From a checkpoint of a small mixture-of-experts model trained on Wikipedia.
Size: 14 layers, vocabulary 6093.
Experts: 6 picks a token, a sigmoid router.
Training: 249M tokens, 7587 steps.
Below are experts of layer 5 (counted from 0) of a mixture-of-experts language model. Rows are named router (the router's row for the expert), up (a neuron's input weights, with its number), down (a neuron's output weights, with its number) and show model dimensions 0-223. Each number is 128 + 32 x the weight over its row's rms, rounded and kept within 0 to 255. Numbers have three digits each.
After each expert's rows: a language model's description of what the expert responds to; "gets" lists some tokens that make up at least twice as much of what it gets as of all text. This comes from a sample of Wikipedia text that the model never trained on. Tokens count by the router's weight.

# expert 43
router:071130078139094166138076076140146194136188186157080087136098130130137115134139174154155119142118108120148108102157124132094072072143139138150142102092137121068142117142119110132104122167140125108122137078113064172110110151246163119116087143155112136156129084092121151144126095164108081154103118116167123085134105023178155118113087132080092111110134154111096111187122052128143137155175128151107141164134161149130120159220121131128134155188193181182165150136101118121123066156209113057130092132176166115113101126153159154135123127139119122185135152109134101183151096108116161087116114098059110136127111162121113172146110099077134112081086104114161117131140088158107135085133
up1:142110125121137119120158124102158117091106139116053139162182143080058072134131084102114150128079160114118184135133206193134115088133132178134142149122196101176145193135088087132118135103144124166131119132173122139090171165192144098137059117126122140146105140105123153088051106125101147139208153087154119118089110089159110117091177092140160149146130152102178115131083113170103076098128107111168123064064144142104133167062216133129116146131072166149114156099131164151114109120136102077118119139106174074155135145142131147100112114145138089196173133062099196136126142118103155140120137108090135110154108168206103101167083105125127133129113137095109191073181128088136145138136
down1:091170171158166125129103139131096126126122122099158123085153160150108062153127132104117129108051130147095149131122116085131136104180122096054158184073081102108148136135121140170119129175139094102085122176105103136065164127183104078164171200147116116115145124182154076098204195161133096108118105108125086119154079128135141185124129134110176167207061120152140134122107163164118180192148101114186180101133140119116080118117136157096141133087140160181092095133091151170116134103140109125092097113118073126101084108123103113133049149086116105113136138115122118137195135179196117119138068056157144121092125141101122106113094086145098186119171192116116140170147126158152096136154
Prepositions and articles. Common prepositions, articles and modals such as in, at, from, to, a, the, could, often starting place or affiliation phrases.
gets: " in", " to", "|", " a", " |", " the"

# expert 1
router:140140103153168103124110078179150141132153125129102122126103128172142089126021113168115121110094184097170128127151100144031116124118141127123136093121117182116136106117155146130117130121130115121109101166130129117111109071085137093073095137120124139085163133146128145141178154078093083108096101195132113112129152137112084160169109130119062176134160129161123158154089171147129105088159154218172082139140095132118087043177151079173155111105152182113119141075120064123103113096138136125120098156177066133139111191135106129137134107101128163133164191151137168155098164094157115122152109126144105175031116143094124060151117127144154084090087130041129092094133094130075169096090
up0:156119166107086144119129090182106086096132134149073129179088113102192126134177148110112139204135127160208137152072146098168158095067093122112151146106118102134115148191131088186121123077114123124184160079155118158088084083121200117186126156088177123125162085187172107116122107150117099191137120170146080107136083098110125117077103111139146099127114152100077111084148150187151144064121208149111149153093074148092176162118202129115105093142140104139163126125151093119178154159184149122103087135184142158156212129142152112134187103140167135166124107127164144110104159114116137120141096069147087100099114160114181154120142163125104129130112153186127129130130118160137172133162
down0:165095094139132142127119079169117171119130104061147104074199113178146187080125141103146209155127092171114128131136108118071093108093132128108155132147134125160093142117130165138133137198162101125157114086110114157052132123135131050106081181158150078100107110100128086165108148192106098164164144177153186110037160092125181192141082167137117131086145182084148147091156121108141118114121125163168073145089133101116091095145119168131171095180152107157122131133169115048186073093153113119209118084093153130158174141117148159129173137165093073139158160095095143114150164111149096116167114141154105141094121112122160111170087110100117165159136106112117097148109119133123170105134
Word-final suffixes and decimals. Word endings and closing pieces like ation, ine, ment, ated, plus decimal digits and degrees; e.g. L-ine, Ele-ction, .6, °.
gets: " and", "\"", "ing", "ation", "th", "ine"

# expert 0
router:141118153105140143106109157187139185128165102138126099132071104185177211134132163142184156135166112158165116095112182064160125136095116133137146116141128152104119112141074147115095108135102132146139101139084200143149138104184116120162022142159114157114107085149154142077136098137146156125145152065102093102092145079183146168076125113085153140093079108121111126167193058150129139107113142122122059100084159138122145144093121160078100115108200141143122146160133122049200102116099163114114169126121156077118103103151126145101192125171088130144094179130120113121102116148103111131149115175149122132149118115077168062120158175144129153097144180176126114027090147123158102132100
up0:132135149112147142067119084093114120092117114196101098170154134145132105109102150095090192119065119184143195164081126129114198093087153101109151122092119158117124169163153122147134130109150127163164154121139116194125101112128175140114153087093110102113104157080111121158164132178090052158164180177160103064125108202084147113122171125085126057075124189090128111141131077155140111093112106143150146128094067168150093145156138140106111082159069094146151160134097128076135177172152149078096159185171150123125171157113090122096105079169125111176129148125117165104117116125114123102127179173098108138125099140104143186111161183183140103100101052146094112152128089145164139115184
down0:124130163104148169148142069136105103058098153090130186117092134094107136105088183105192113185138146112126132145167128135181088108068145108089159128150139131130151113090141139116162132148134079108136132094105179097138146114131121106062103084090101130130087139167097134076138095102145132101136141063093061126097166072125142134117103132172160143127102109079150145218145108149137055164093184118097138123044153138141099147088145155095159139111161091134155070135138123159131093082096136091156202149168162107118193155163168087118161118123126081142105193144121154154125076169066117062099175091183144144159108107103165092169123155070091174139132149151082123100095093116128146138107
Capitals, brackets, word starts. Single capital letters, opening parentheses, quotes and slashes beginning names, acronyms or pronunciations, such as (/, "M, UUP, PPG.
gets: " H", " (", " C", "S", "C", " A"

# expert 13
router:143170142160102117111118080125121097102143103142139061158149051134145153090131163119139181154158110110056136192143069162100193049057075112115136128139138123140094153168124144093090106099135123222176123115080129140125137126143130142126064172152158211116081118137147135157150116153088134133165144100123120127142130171100157123150165121201162126166135172104165085105186154083129118130115110090093146177128123107085087118089111147054149107097115119130119145211168125073097112118121147146128176115166142088128080070103110166119124079117137055172132152161163094056096127100093131143150119110189129167116113143152146100162109147106103164140178113141162176180139132162121123128130
up1:078154197149113121107063126079160142105160094172112167124144084147138113080174071112090118158162123196159244124152140134144140147115128096168163177126144140137149086178089104158107132069191170127134129102190108166135091132079114137178135087084091066134126080103128145096089142102130111137143171090149081110133119179182105067120091049100152128117168125141142078099129120155105139128121146130136142119103096105047131196103122110105065110141118082142111192111117114111129146136129170110107139160122130092142156124113075125089092135122156201134101120096193132149070158124151194072139108096097111113195127140150134170107093110098165134138114133165123142093119142126139174150142
down1:120147139107144134155124129098108153118107141142124060129142128108172132159169136143194130125067059174084084138117116131102140131143194108134069154143103157097071127102132095131119114170162059182102119105091075101128129155174113193145131130130116161164120143156138186168075150129177120110174058151141173171160164084153134106152174119083134136110127095056090136122095145166143147137093070091099055146038155135150168117117104193120105118164148180120090118129129114151136117194145096174110088086104173179136068121148115146118124121118075105172153142129116132122147089106064139217116099161094153183186150115128178122097125123092127128151117130115182101140067136147148094116126
Capital-letter word starts. Word-initial consonant letters, mostly capitals like B, C, M, F, P, and the short piece after them in names; e.g. M-antashe, F-rumkes.
gets: " B", " C", " D", " K", " M", " P"

# expert 45
router:103112184130139123139121085195148191181158146144112138129057059194062131148123181123144084078184113149155149151114109067103110181127159106137170101143135105141125149142139116150113143086145118053079174156117155130098078084186119108145154158169140169123082129113179117156143151128139123173140153098142120177128119072144098109187125101119088081118165106201151170166092120172079147123125138104155134120117131130123129109097067116157163139103146186147119125129161153078127096148080124158118132134149154174170137135096069107132103139212109140102089151172101157184076163120145085158088121152135099205077109153072146084132066124093118146104139166139148127079150105137159078130109
up1:054103088117114145146064164157066061109133132193089119165142114132122010123206140091147142137104049153117101110131109100093187131110155165147137076117153132111075205183116107133145152102111205164142129101134096128125140099108164116133123122082133075119110104126104120117088162174152133145097138092107196098171142128139124083130142158084148130067183160090184099074145176189126107093119126155170140143125105148115125152176172162125085102130134134140149067127119115119134120126187103129136143164125098114144170121107188156078136099062152116131132152097136143096142044118140097102120146143085120112123153088156149131137112153140201104117083111168085101102133148105145160164120
down1:160180098046093165106131160114140148095114168172145134077114083136101058108138107110112185115163110139149086106114151103089180124099136090172155188120125146119090128163152130134111088105154140128107122100141149109144193129106139069115130108145146095113152129071156094089131091207153116093117161116125134157086133158128138164135055159134141105121159097141138125166106100104174139117122101185132097141174113104096176090103075020158163172106119126172148082163169166095157129132114163108104079137135040064143163161140096134142104115135173139210194141189145097146139128182099131098158144126082143089129156180138142112134076152139149162125087142153158085103106142066099126090148
Noun-ending word pieces. Final pieces completing nouns such as ship-yard, athlet-es, retire-ment, and nouns like film, game, player, coach.
gets: "y", "s", "'s", "er", "\"", ")"

# expert 37
router:118224121140048166141123109101107113085122161113094077132109138114155091118134161060126153124096139199180129116060154095096115125156097132100158102097143129089136121177165176194107113122128119131132148139143152140108145149106126096129082148128201058140062139176089078115130151191159120097147113101127129111094170147149115152177061146175141129164112117161161116117080185117169192157068167107111135134135112097089133170163122123120127176083143171120121068129102060105080112063139118157136105111107129191162143142164132152120111101090107110074117094118146139108147154129073102169092100141141115106189120089133170126133178151143098086141189072115075144175119184119150147144140
up0:097098188116129178136154106146118140131145110130100160122111151174117176083144122142174108146148148139098165130097111163096137131118138070185156081121188121118132178119114131163167173097129188106043115127140130181125058124088129114174144109099144133125205152090100149120072131104143126139175151187177088067141075168113136102181146133080114096141146135134060113149123147135117077100179146117201121100177105141120130139102115085064163182061085155125165126097130189090159113097122121101078105124145151147171171198097083145105146106111144148119075095123136161169085159126135093110134155154082096104160091131117095116128060205117148154155091095115112119089142116152136131099197
down0:180093106065126140114108095100123140137116109138119094150135122169190127135181105117188103100145131147134121170124139181155102158169136126149127129105164083178076116091146090166132084109118119073098044167155152139175121128103099081140178145148086125157123124084102130117161170094139118138161131174173191122109072094114110159144123141110133075163063126164058097130115118143133157123255084092189124129150167126135124153155094147117145095198154171099128180108067168142117143093073098152123093145164214123133106109096178124148114188149057149089157110121115102146152158130105157194117102148116082157120145101106184128100107193151133128133111134147149118088154139122135089120124
CJK bytes and word starts. Raw byte pieces inside Japanese or Chinese characters, plus one- or two-letter starts of words and names, like m-aster, L-ayover.
gets: " M", " H", " D", " K", " G", " m"

# expert 32
router:158165189162109104117165079162142149138121155145144148107127116164159097132087127142148126128152201136107141146177133162085152100146126173145154102104092139111133101159144093158116125095125170073108198116145173148172129073130110071116083128091103069114135121141098124160175104119128123120152200074133108102178155110118163111145092181097061111148104132158146093144079173118058107106094214152137198092146159070136116205141139138117124176154142155144155148108147145164097094093144127145108099103156171111143167184126124104132175074102133202177163122137172080142120128136100157084099128086083113156164097058093116151125198145089144138180114061104165114123146071128144090141126
up0:153079119165177170134096167089090115106130105182100099160117085190130104137132171131121140171122072155169137130127169173130122118046132097163123105095163133163123119166122092146142130119106110226158084113189143137108139165090161158159149085104144143169156100093165122079128121150114139147183106169173131159125086166147122105139091110094166149149096149105147127157200131135065110105141090104127130150104056140103177110056121131150094114105122103153108110113175132217107143141119155081093201141167101125139107144075085157101130092070173093133157094133092171088106140130103107098195127125126082130130120115129126098148148205113126112139070064117063135106096135144152181143186
down0:148178165180096166084132149150128154166098099113147119120196100181171174109142092200152127105112157104151124126138152148184130145108140113177118118065156023072081204168072092127137111153154141109165141144112120120081134056117128133141136126116116170122102144064141088085136153166168151084121092182112152076105176141081139136127115181114130125098073122070133115136090120127135075089107069099138094145121080095136159077165154115074100136100136099160084108129130116108184172120136142123118135142059131103158161097097178110098092154184121108125099111150150092073159124118176153150116100149169141119158114138107147143055097125151165149083116109068109146130150096132095106124051
Empty table cells. Pipe separators in tables with blank cells, especially election and sports results, plus articles and pronouns such as the, his, her.
gets: " |", " the", "-", " his", " of", " an"

# expert 17
router:011109163119170131129116123204080128182207128136066118133119157131123151180124124128073094141083108078116124049128113127166114203156132110106160145120131137106147083125078126129185170091154115147127077123131084124147117010185152088139180142095089123110162087113126149125099125125100098191178124075114120094130103183158070092101137149149126117151132124146181118125146180181155137118141138160146136148128141115129190136094145115163151135156126158164115167102091179116125130142124129053110101163137150138101104115161113152085195136143121130169095168136146145146111115118135116159178128124064111176099125150131100187148091129184175115151199147104128156099163116090102132133117
up1:068130145082128140078057121095077132086147047148164099123171112087136136137084143124063149149130091138120178070090188161179130118121113186162159116064156110085093125179115133107137155102178155090176132080129083169178096082098121136167107129113144073138100144148116119115168169118150140134154132140112100096132127147109174071149064135120130141172167184105150119104141109214150085123112178102151116186135078115092123159102104129138131133122146095104095156136198144126086104117143195139129136126121162118185077143109109136105113099087131134137107131108153132158076166109084182094151070109138058089109096110119200154156158132104132129113161110116100119132142170132207163174093
down1:094119147135162124130130052101107127138141101196156146126142143071100170200129156180099127155097154089114123111159132200175122177139167090140142181165116146143147148151078101124100163161114143118123045114128175115142093136139104117131082125130123140090210087054098127114112089115126129086179111131148143139113132095114092130075130095089078171142121153114113160118104117058091141089102153083101079128100131071061127074138145076112166162127099159126184138154112152151155161126131200122069099186172113094146113135120132115140111135168082099161163169125103157163118158173152165134190116113108123114186027114130136155176172153126137085133158120165149138104159110173170110127081
Clause boundaries. Commas, periods, semicolons and clause openers like which, that, where, as, when that close or begin a clause in running prose.
gets: ",", ".", " as", " by", "s,", ")"

# expert 42
router:148092131097140130126158177145115191121128084148121097115143163128133130197127099123085064169084175130104144144082151198116116139145104135133131099115144126135125061116171156091098150105148160138121128121164166142126090120153163148122115029075182088135107187120129145082108115146156104145148122135170108145192105103120175111094121133126118127096130145163144188098151158168164105148146182130075133126159109142134215116113187127077107164086103166090164123124155066106122093220133152104125194153099116124133125159165116102089136134112133162182122165155123161121110193113104147096124228069163132112149130146129099154146162119133155033119095080100115138108058110078103174129111
up1:141127132135103147119113085105123123096164126146146095154204095118162141129140096185158158190172105152159107125144096102130198132085068150169130129127144101149095101144187125151104139084107119130098154105103149194123151117105144126073090076109113158145097098127163127120072136139105189122146175177085134149095138080131176156159178089097117147141164162127101145134135110130141091102116168135161097163102127116153139144114051119121128136114157069109120081166140106103098106175153160106099104106153083204141148148138092116050099135117077067065082175158190101042111122114144160154046176097151109137171098164144135107146172137092122042140068119155104178110131114116131122182142
down1:119144120108092048170137062119122133137179200100096086143143085105119109112146110145100211135141182120133118153065130146165153157121141131053107126100117137165150190057139119140128123130146130145104161091129163182089160133138149109128114170137159161104075067153102085161153064158149146137109116147079111152118110115162084189136124112113136136177126111124111144108154159098164108146132106135088109130105091072163104127133087168179122117091136113117118071164117151137114081148150099127184114151147082083122135124181100074158120156150068104058162110089156129131079153158134100086135105158138041130125144118190082136126091136056103167118071090171168152168168095075133125071162
Verb completions in narrative. Verb pieces completing past participles and verbs in prose, such as pack-ed, impress-ed, w-ear, decl-ared, plus later, then, part, more.
gets: "ed", " he", "ated", "ing", "ly", " over"

# expert 41
router:128114084099091111131136133145182105133096131139120071100145068111149057107145147171174097097174095182105137152127039131124144127110100160113136135137133093177143135168085134087172128066125103115110127147174148105158121159127149174106107163135095164126110152124130100181162128135140122141126112144141111125122098106105126086094103177130171097168130171066131143110116125099123074153064078109175160136122120100091066128091134145151161156082145157113158171187163150117093098106055110134127127140102103082139097123206172160109102156095156073085135111072109128163136179122160095125044070116180127183125131095150124122146027117079159116170128115067176171134176158133163183123150
up1:154140111102091131102055132119083119075150077130081103144139154105085160149162143159131104087110080183126115147159147079163195118060131128139145120067124092165122164164061073156156147128136097195171108095162127169184123109106144128150145116124105150129128097145138130085136095114157106160102157100111104114130163165194134035118117155071158144133164120123161129147145104152048183102123124131089143135120102131090112104132163148158097069118195110145206147093137165128103179117137135118115183133120151127136164167054140206128105129118148146140175100060131128163121112088119128127218180138106133155118090138138080137099111161124100146185115179120150160084128148124121109202159
down1:112220123103153153094081112163040134137104095130158169207139082103150168131116125156110134131099175118172142071171075168146153143148073143149121117107173133151145121127114086187166134195153150156083167146125108095104174135135137141129114109087096117063093136167149161081119066158102180122161146091129128131152111122085113083136124134126071133181109100104129103107130137131077194036139097101092138094131131098116150067145189058130081137080164086181060175084120121098168122121149154138099090127100098117158141120138168124118127081110116084091132111108112171138182121122110141122096136143098149160102101099124109122130140102130104135088172145070087162098109196156083163119129
Word endings, taxonomy. Word-final pieces and suffixes like flower-ing, Eudic-ots, In-sect-a, st-ack, especially in species taxoboxes and sports scores.
gets: " ", "s", "ing", "'", "ist", "B"

# expert 15
router:088102135148121093124099138186046120170111150157078110130083152199121108172147086196094102116128117153077112082149087148099076173153151106141161101107148134114147113155130084142140133163110150084139163113163093161136130041136150106098171103143087187130143098094136112156113150170125043147118131116099121083088118156113099148123164151124099136132124137100120141131097151185183107142163093144187194183136143087125121128147155146136150088195146158139180190138079083163105118146195145086108073136159163124140089110160137160088142125124116150133146123145153102159132085108171133128119082121056097184064110145117125108101173114156168086165139106075157114070122077140058152164163
up1:134090165139131043050166146118145134087142106179158107150146130098101092074067123108120061151145203162124185164080094110114147110119151113135153112117112151119079115151185121121080158098152163127137125152123114153149039150109137151146111116168139082128074108130158138175073136129106137137106152140097089106162127119198133119194108120102148142106056110091111146137155157168084091146126092124137106187146100103081153113087079061148104096093162098166073159093164109130138093161123148073108145117146081120162110203119144107077130138130201103157113123097121181103078080104117178069145149088162066085157080121115137120147172122069175114129116163133124124132113157124145131108154
down1:084126107124143136111105097137180105119122125152102172121152097194117139152156134101153170126122137228095126151113125146194136082118071119210096161100127132125165128107093127125146092133148143166105117153109127097093134160122065087118129139130112169104138055098111127137086132156157080146110107097152072120159138168104164085115095117115128164105154102106194119156064197164161177124178116121100110111136170135125159158090167108182126127115145157106120169137140181109125179153157169164139176116136101141121123153076165160180186098142034134142126213132144061156121129088067107179156120084165107108119149108094082127168150157145116178182110092129096153101148121124105065071170
Punctuation and table separators. Table pipes, semicolons in score tables, sentence-final periods (es., s.), and colons after labels like Subclass or refer to.
gets: " |", ".", " a", ",", "s.", ";"

# expert 62
router:116132107067143156131129142070168129116094073179136105129135140157164118158097141138102163110191120178134133170140131149097159182118126090102148141118087117118159134123120066149146136103035131126064153151099162141188098166117128115182149152142143074145163152054175158184093131163141138140128135146164101143114090092084135127132164148141057113191170123074150178107086073160119141074106113128152148123164102064139115152119172066107172120140100180113121195153161165161112106155140128134124084158163177170125112138128067122114153054061154146139157166127138127146147182096164097163111094106147101117130110074130133132154075157171102120122175157066135069156137124146123197137174
up0:094119103116152142112073151155085159112173150177095155135150105118105125088140084092167136143097127083152087116146088216096130152059145083123172145129196133111097159176126113159189136097095103148204094154135130169149131122116163135162134111096136084131097115096133159125134144063102080145099135152159138127110074160168113086154113067134072098051110179132123152087177108158110079126141158148101135136151134081114149133112145059121131087135138098200141170160132081156172102129101179103109195141053079096140157143128132151077155123149143119184146090171096147124098137143155096126140147063111077115130081174047126130136073116150160127118105119172099111096139080136131174145088
down0:132130144134127095121135087146138150192167157147109159103110101140066075094108117145145104132102086116105112172130117135117060172116138092122186120122123151143140102113086127069072112126139139156120115218122162177089148140076125114149162116097186157182139114094108058153094123126133086138154147165131105190147183051172124126141142136092116141085147145117123091128135159107146154150052112153131098148120094101118168093128130075165137134140087126142100145132138103094128091137116097180145097081220015124152127152172173112115098070118119111114165114145172088123086093182149168125118141137214096217134117077141098082164124146155130147076116127070117118147114135163097161163129
Adjective/noun suffixes. Word-final suffix pieces such as -ant, -al, -ing, -ation, -ena, -ara, -ious, completing words like resonant, occasional, disturbances.
gets: "a", "al", "ing", "ant", "ation", "i"

# expert 14
router:066114142108066130134089088182158183181092106169086121129114133144067126105105134135166137079074127123116088120158146066135090131100101105125164143145136096116088089149137163097132078112138124104117165181059129146145131055165147200239139125170102200054056060107083137160138090123146094151096127103098108142072124122116122135126096132139078093080172146119179153136142105103087106113139133195137144122117159171117105137190123135117177128196141174132119173165093089104167101107118071142118140089096151074100140113085147149108119147131125118111131079126150125168133065108107180133068098144113126160156124134117167103084146147118139136167141095096169132134177103167130134131139
up1:120103118107111116065137111108109124118134121168086148150094096126133125101128142131126148193140138195185139084175111135125086093093129118118167077095141146123080158148075167147130160137117163179156113116222114122147119142107155194086174082110141126107142146134159120121098097138099177157122141097159078068185096159132111125178146147163109118110137099145141146154120171152147136044163136049165132133119065115105138119133108101080115158116141152132161138100174132150150165128144131114102156205152099199133098212121174153070113113116103149094138140152146154083132092117134202073147114062101099098117082087067142185068150170123078123127079135145078161160120124166093116190117
down1:195176131099210112084087087107109151082172080095108156146124145160137117151122118118095185109137158225148106079196146178156125055101163162163159131105159152161118158128135067136130137093102158108071101138197113124152181134108082184161153152127064129131205162135088088113139092132107141171119170188165113124122130077146072058166152152089143097143182087163144166154110153169095182121136133133088145142140128108127094062116096125094138191123087136107119100138124135183153168118162172119107146181133149112142156144131130144115105121145093107153168153147119120115169143115122116214092128109131186135117143159139176119121073152134084146148135166150137115157081117165108120130114
Table bars, quotes, modals. Table pipes, list dashes, line breaks, opening quotes, and function words such as to, was, is, as, may, yet, should, could.
gets: "|", "-", "\n", " to", " was", " is"

# expert 63
router:089163108100180106103107097111139139154121103160127075148103120104082168116101133165115198080124172133081101156167124142124139153135139192112145129130174159196133146135147137170148100187108130087117100117123125132159117110133133128178146128166098135116152121111145115135182163074133120116082109154061134145110135144052048133113111120138116086187157142149094099062104204100152170119112130161207128137113151153109119111103160066150152114151155145185121125155191114096054143108180117151124097116105079115096070153127074138154126163143100101135131180059094113220122158108121131129114072145152109169126116125160082110166111141122122130010057141128147112166108119156114178133114
up0:146121152127114154079108174174140115108146077184040113145083072119105035146126143142122145143148108161202130148175184189101145138092132086136165094113132151138112162130068083095123177089161168175169127108120117153137081108094126130120138075132137148111137148111122111186113143177122084147059179080135112087149152156133106132082121125133137159131149116070163125214129144119154060131093126077116114166135137077097130134099130163061088088120065112090093129152165108075117173125116127091142148185124124163162137181136114126105108155087138066150111084114166163126099149151123162137142097050116112153081109061140177088140147141087170121123138075129125127157075115138104101136112
down0:126140132154143136163141122112188211150178131106135132091120109115108090159134201125179083086118081081085119149157104137091102131191158187107076110209121160150189114114124137106119149126153093144146194080085118147084121101134122139103134143101131108090120127110154129134114088111174144132143119137126146109137114101125139109117151186120111145150141142118062100138059095120090119098048184124190128113144153165135135068154188096129154155106114162128118167151130137132113092075098128086131079104117171118156089097080159099132064101155052157173161064132054150140141177132121139163126111127149158177106162064159123109122128116178148116135151096096142089089146216154097134159056
Determiners and the. The, only, other, United, both, these before nouns, plus endings like med-ian and Batt-ing in statistics.
gets: " the", " The", "u", "-", " United", "i"

# expert 24
router:131101152046149120116137106127120118181181134138174130119192096097078141080111123184207126120132130125113104147132088167143136153059118151120145126111112149163092131108130144159122138127134112079138133114110125156182149094132128160109185162147133129134150128104113161139136139125117133076151096117094140139061094101125095135136144167125059164141144156164093101124109090125057111100113096166158102061175141141125123146052095113155127181144175107094118149062096226174151117134110133184079109128048148071150128089075129139091144162142106120071133143152057119088110105160205118149089093145163089115125113097142122130115068145120141144084140111054098162148159096167144060146191
up0:152108123183081111107120062062114080132149108120106063123087177117133122201111134135062073131143162114058144125099062100190122130113122164124115126130170197182088151138138091164150131096157135117117151105093119122162134139113137174102164084122071138072143131137166148134144115125120143167106130108102169111127131135187100112125099162139188135175142161156075150162133166157122111124124116065121137129100096058102086100113165138117140079139113177142154045165077103127093173130114115080117183130071169146128135115129143135068151160153103149167120124105168141139112163081138090119165134080035116143097093157186134141204147153075167088125087145102099112095155109177108159124146
down0:168144146160131091138168169192130141101150139108100124103087158092124119143099141115182101089149131093118134093056142163125083120155106097092117104162105189147135116096075140147125119105155148175107149172138138054135127171150121163131149078104115162116177098102127138143100123164146177074146108071124171142109156095185105108107117136112112151104091141155126112101191114163126129120162090126081091151083127087137119107219122186094133174134077121069175125110127149045091070145139099122127176087160149068165138110163158181117145092074127030103132121112109130095126138143130116114170133144140187153205120176129170123089146084127174115150160222131126129096108152156147158116078
Word-final suffix pieces. Closing pieces of words and names, such as -le, -er, -ification, -ies, plus institution words College, City, County, Company.
gets: "s", "er", "a", "o", "e", "i"

# expert 11
router:088126120125125130143105100169112161171097205156125150133118111143142116122080138182082147126077104078134127163193121086119079151146138094116153174134136110115101125127169168097093088139089113114118089110149116125219129070167200085130140119139076106124115120154118133165190081147093141146187133137120120089109092116143111124104120139140067166118103115162104127143107137151081093151120113160204146138149143121118128125148140158088162053193171163169128196099137157086119186049123155126116069107138166111112056113174167152117159117119173070107143129131135085203154162113150153111149126126108118137136124143133132146180146122210145173170189137136102078061139082150078140163091
up0:091117132109124111099113155095104134128125134138105172115169156123085165096165136114097160169155125158136158176111139061070137124100176111143143114070170117119168156193134154158138128175133183127102102105179084088095083139161157175131101085061105111154170105060123127115140128160082152113132187053145115125121073136115132105019169085165116153098125122153184149158113113117152144103108090079135107150147035160104131119117151091093176106131120156154120152145126057080115089149206145125116147094137132198155174150128138111106107083114146101140126149137129120113120131158134142126068137152181126096145111091133116140048112155142182097084067094149065187117123091163135116099168
down0:100111147156152177128198132101179114089084172121190159123158107078099183127151160112114127112106126153149165110130109122162104114151145098132120131082092176074157082165179112108096169104096143133159121132167090116157107161093106152090090120093116125164092136146100124122110125154106202160058185088148106117177101174075090118080170080183085143135129153106128167127109169130092041125148130129100205133131081109072111112142177111123106115128162093171158119089105114080118081139111099101127115144169110130122137116133133051166139162100134098191142125136133143071128176114156159134061111122130189100097129177063133189097096151085116101086091100084150157178094113117144138149072
Copulas and comma-ended pieces. The verb was/is after it or a subject, table cell pipes, and word pieces carrying a comma, as in atmospheric, or January 16,.
gets: " |", ",", " was", " is", ")", "s,"

# expert 44
router:182118107110150146128110103081035095117111134130179150168131131104091100053084159049100162118146135072092104114149114158157147098069147088133135182128112122146128200157159126090178150139191191162156077085086090138120124160146095124126072155125207116188179159067131115171079116157136127105136141131149113118147110173088151104171088094127144128108219155139131157161136107114128131093094090102127148071148101127089096096079056132141126044082151141159057096115144164159101145124093145143132167146146067157144123147079066142103148118127146113129089137089131107104137192170104140125095172096148129134136127119158140120126153134137131164153137130160149113160175129121190124134112
up0:142062187087146079067135132130157099128120133089131086145182138158106156133137171153152147199105115136133156140065151104199076084113092107162197102151163173164091130149111146095149155140115155159232101156178143166154163133172191098131089098128149165119049137100152185116085111095131067133121150153061132138116096088125167086144119076220132118195116126115148142131103096115166132101132174137139134149103130125107086117044091081135104092128166125114123124094124164138192159116120151059112126109062077115155127107149156145141116129148113126195161145138106177106140096128152147081107159096141120107104110103113137102085136163141160107181122148108158108148106162155135105123141
down0:100099157105079037129074090192130128159131127181190159080150154169148089156142091163147123060169109114121105100071099086127085160179152099104091089117116163138193097105143087080151086126122166127110130122157194154145148165134191121085137138146069132096117127175107113127135118080120074097078138161157164115104123153191130151117155104141141132121093152124108101106133092111161152156106151116120117145127217119182103175145124136135131102162156089090164131157178169130137125123128116142129137089092186183073111116131160106016104196151127126087162106152070146075128153116139103123141108148064134113148146148127103086138139135165073151121120151100152144095136146054100142161146
Short inner word chunks. Short consonant-vowel pieces inside words after an initial letter, such as uk, ag, ad, ug, ri; e.g. E-uk-aryota, Re-ad-ing.
gets: "as", "ad", "in", "u", "ag", "ak"

# expert 6
router:127178104098132090087121098130139141171186161120113131107134154119176149108134120161121167146132112135092125102111115122127131120173120119165145112140130101125136045163161125147120155122147121106134122131110105152075082082109150063134121102123048154088152060124110073205174145095138113152121135107092184130129144169100179129113190130124111137162119136082092047090109100127161083135089105129102146130116154165110087115134153179205140147166148171101102178125129093101163122120137107140113086083130104180106179144197143113124122116102059148146061120100143103141140075155105083123186063128067105154147128184094165116135147117127139092117085076110166084034144145134138225176144
up1:082043146166097121127119127129102141159089098158127104102133138076162124153151141132140145164138176165134111093148116174170117116136165158081147124129123140142128077137095150146136146125150169213088142130180141125112149104113178114084115051129109164156174107139142123171130154075079093151138171110118130141123152104093127114131094100141180121097149155177139096063177125147170069157103193137080109057087194107118166120122121150138061177121088086110141140097081102149181098157097088095106150119165157084141143145151118125097159089114148176135119183187125146082159094181105096098096141165086139147112125146132190111102214154155187116105155085190114130122117107148063170143181
down1:106168174062084080115078096161137133154121093132119093120159179195075086159120133108103127107152134131157114109108141092149094123101214168086137080115060125102113134124182149105148169148163153140146145111118117127129183125132130106173109153145127172080143079093154119153135057110157086134172140152129116157125104112107174115132092071180100115132135170141141131088094165085093099135071164191141126134164156137092144156126168143158089181089110108181159099111151133133128117117128096113141066123123096072174149054151083076118102154076099080142103136111118068134132119138123103170156081169176159120087147142170145157103183103105059187101136030102102135090118109142114083115127
Articles, pipes, sentence ends. Frequent function tokens like the, full stops and table pipes, mostly in sports tables, plus word endings such as s-ay and s-ang.
gets: " the", ".", " of", " |", "-", " The"